Weights of a small mixture-of-experts language model, trained from scratch on English Wikipedia: 8 layers.
Below are experts of layer 2 (counted from 0) of a mixture-of-experts language model. Rows are named up (a neuron's input weights, with its number) and show model dimensions 192-255. Each number is 128 + 24 x the weight over its row's rms, rounded and kept within 0 to 255.
Before each expert's rows: a language model's description of what the expert responds to. This comes from a sample of Wikipedia text that the model never trained on.

# expert 43
It responds to: Word pieces of biology, medicine, chemistry and math vocabulary, such as synaptic, protein, membrane, immune, geometric, temperature.
up0 [157 142 134 156  99 127 138 126  56 119 149 152 157 145 129 108 124 124 130 115 166 170  97 109 105 145 146  99 136 126 112 114 172 128 138 130 135  85 121 133 145 149 128 126 163  72 121  83 123 178 123 138  74 123 139 100 121 175 153  99 176  94  93  97]
up1 [117 111 112 119 159 138 140 172 142 151 145  91 138 116 161 161  78 135 119 105 117 145 127 110 182 104 149 129 120 168  91 114 136 101 145 163 131 148  94 104 101 159 138 125 122 106 128 149 144 134 116 101 117 162 123 113 147 114 148 125 136 119 127 157]
up2 [133 109 148 125 118 111  90 153 100 134 163 108 126 104 127 176 102 137 124 120  68 166  98 140 128 155 147 119 139 121 124  93  77 172 117 140 105 163 114  81 114 148 167 114 114 146 117 108 116 146 153 151 116 146 185 127 137 155 136 134 132 104 173 134]
up3 [135 134 121 104 153 128 149  85 131 176 130 119 170 145 167 111 123 136 126 148  60 113 147 100 143 185  93 145 112 118  96  97 122 122 153 142 104 104 120 169 165 124 133 127 139 112 118 100 142 107 103 130 113 115 132 114 118 104 130 130 167 121  99 140]
up4 [110 153 120 148 112 160 118 111 128 178 132 150 130 109 149  85 103 133 140 116 147 113 107 154 129 117 118 104 111 130 147 166 118 180 129 150 106 123 155 141 145 106 145 137 143 117 141 125 102 105 129 139 118  95 146 161 101 126 111 105 173  72 129  96]
up5 [ 84 133 116  87 119 116 155 114 132 165 128 133 120 135 121 119 115 126 156 106  91 135 137 126  74 109 134 145 117 190 129 131 111 166 110 124 129 157 154 144 121 108 139 118 152 130 128 163 162 123 149 134 114  94 138 105 154 149 191 112 158 119 150 116]
up6 [104 148 152 112 119 146 136  80 117 146 141  95  90 174 127 143 147  97 118 122 139 100 121 112 142 117 137 146 102 146 157 130 117 149 160 152 128 176 173 102 128 121 111 125 133  95 145 117 135 133 162 116 141 142 147 140 168 108 107 120 115 125 136  94]

# expert 17
It responds to: Nouns in wiki section headings and bio openings, such as Career, Early life, History, Reception, Name, and role nouns like politician, member.
up0 [ 94 131 132 160 175 164  90 141 119 172  84 105 140 126 111 121 137 153 107 135 123 104 130 128 128 114 106 141 117 158 135 130 107 128 118 170 105 144 117 139 125 116  93 105  87 151 170 111 165 127 180 139 130  86 124 160 128 190 135 118 123 115 132  99]
up1 [177 138 133 106 149 125 159 172 145 142 123 111 133 112 158 152 117  92 128 104 151 138 119 121 136 122 137 162 114 109 121 134  87 124 128 113 188 122 138 108  73 173 115 136 149  94 145 137 160 157 131 137 124 148 114 102 120 124 119 168 183  89 116 108]
up2 [120 117 114 130 132 135 131 148 135 109 145 108 150 126 147 116 129 145 144 103 128 124 130 151 140 166 145 131 118 153  88 136 137 134 101 126 164  86 103 140 132 115 102 118 127 133 130 138 141 107 140 138 128 104 107  88 130 146 102 130 136 111 154 112]
up3 [135 158 159 146 135  91 130  98 139 128 162 158 154 168 156 100 171 128 120 152 153 134  93 166 130  87 100 124 139 102 158 141 167 142 118 110 126 142 134 130 128 128 144 113 148 152 165 146 129 124  92  82 140 141  80 147 135 103  88 132  74 107 110 133]
up4 [132  99 128 123 114 127 137 115 162 113 122 152 156 143 128 100 157 144  84 109 101 156 135 127 125 132 104 181 129  95  75 116 150 149 151 116 111 137 179 156 153 111 131 102 143 174  97 129 126 113 112 155 138 137 117 127 131 140 130 155 134 146 125  92]
up5 [100 139 114 143 126 109 124 124 134 110 137 100 142 156 126 154 153 118 193  89 116 108 112 117 133 135 121 152 120 114  92 120 106 126 139 129 127 157 161 139 113 124 101 129 111 145 141 153 111 109 123 122 115 136 150 119 120 125 102 195 104 101 152 168]
up6 [105 128 126  93 115 131 118 120 148 135 113 112 157 115 122 133 152 150 141 115 117 133 128 121 100  89  76 112 170 146 139 125 141 153 160 102 144 122 103 157 149 107 121 103 172  83 163 105 128 168 145 122 138  78 131 138 109 164 130 146 178 101 135 111]

# expert 7
It responds to: Nouns about music, film, TV and sport after articles or ordinals, such as album, episode, studio, single, season, lap.
up0 [130 107 127 169 103 102 132 126 171 126 112 159 127 150 140 103 137 164 132 148 114 179 118 126 147  98 117 144 159 153 142  95 154 184 131 114  81 117 158 134 123  98 156 123 106 138  66  92  79 143 100 143 147 140 124 117 103 158 102 137 129 128 152 139]
up1 [ 85 160 138 150 168  77  97  79 147 163 148 115 114 122 115 186 154 106 130 121 131 145 144 142 148 110 109 108 112 135 124 137 110 130 134 127 123 168 124 140 109 162 126 126 128 103 111 108 143 157 115 121 106 131 134 126 146 154 148  97  94  95 161 130]
up2 [148  75 130 114 148 118 121 137 120  81 121 169 126 138 169 123 126 126 146 125 104 127 154 146 128 117 136 106 151 150 122 151 127 136 131 136 108 140 104 125 112 164 136 137  81 125 130 133 114 115 182 148 146  83 105 130 138 123  84 142 157 156 175 154]
up3 [129 162 151 139 127 121 121 107 113 141 136 106 157 121 119 162 148 114 127 142 150 113 146 145  90 120 180  95 147  81 113 139 171 134 112 135  95 134 145 132 111 121 115 134 174  92 147  74 123  96 143 126 114 133 123 154 115 138 121 182  94  91 141 111]
up4 [149  86 171 155 112 151 136 131 148 104 152 185 129 174 146 116 130 110 141  91 146 108 102 137 132 145 138 118 139 121 129 131 101 146  72 166 152 151 145 124 141 125 140 113 157 106 140 126 112 106 118  84 112  96  87 131 107 133  71 123 143 128 163 140]
up5 [ 94 126 123 123 164 117 108 137 136 136 118 109 109 132 161 182  93 133 142 127  99 127 144 172 156 113 112 174 158 132 115 154 141 107 118 132 141 155 124 168 115 138  78 106 138 166 107 128  83 110 176 131 128 151 164 134 155 179 134 136  91 130 169 115]
up6 [113 110 100  81 143 110 103 117  84 133 136 123 161 130 213 131 122 181 114 146 129 110 138 153 101 141 101 163 103 166 137 140 166 131 126 133 131 143 123 131 150 180 132 111 203 141 101 139 139 142  91  80  87 135 120 126 131 140 124 136  90 168 102 119]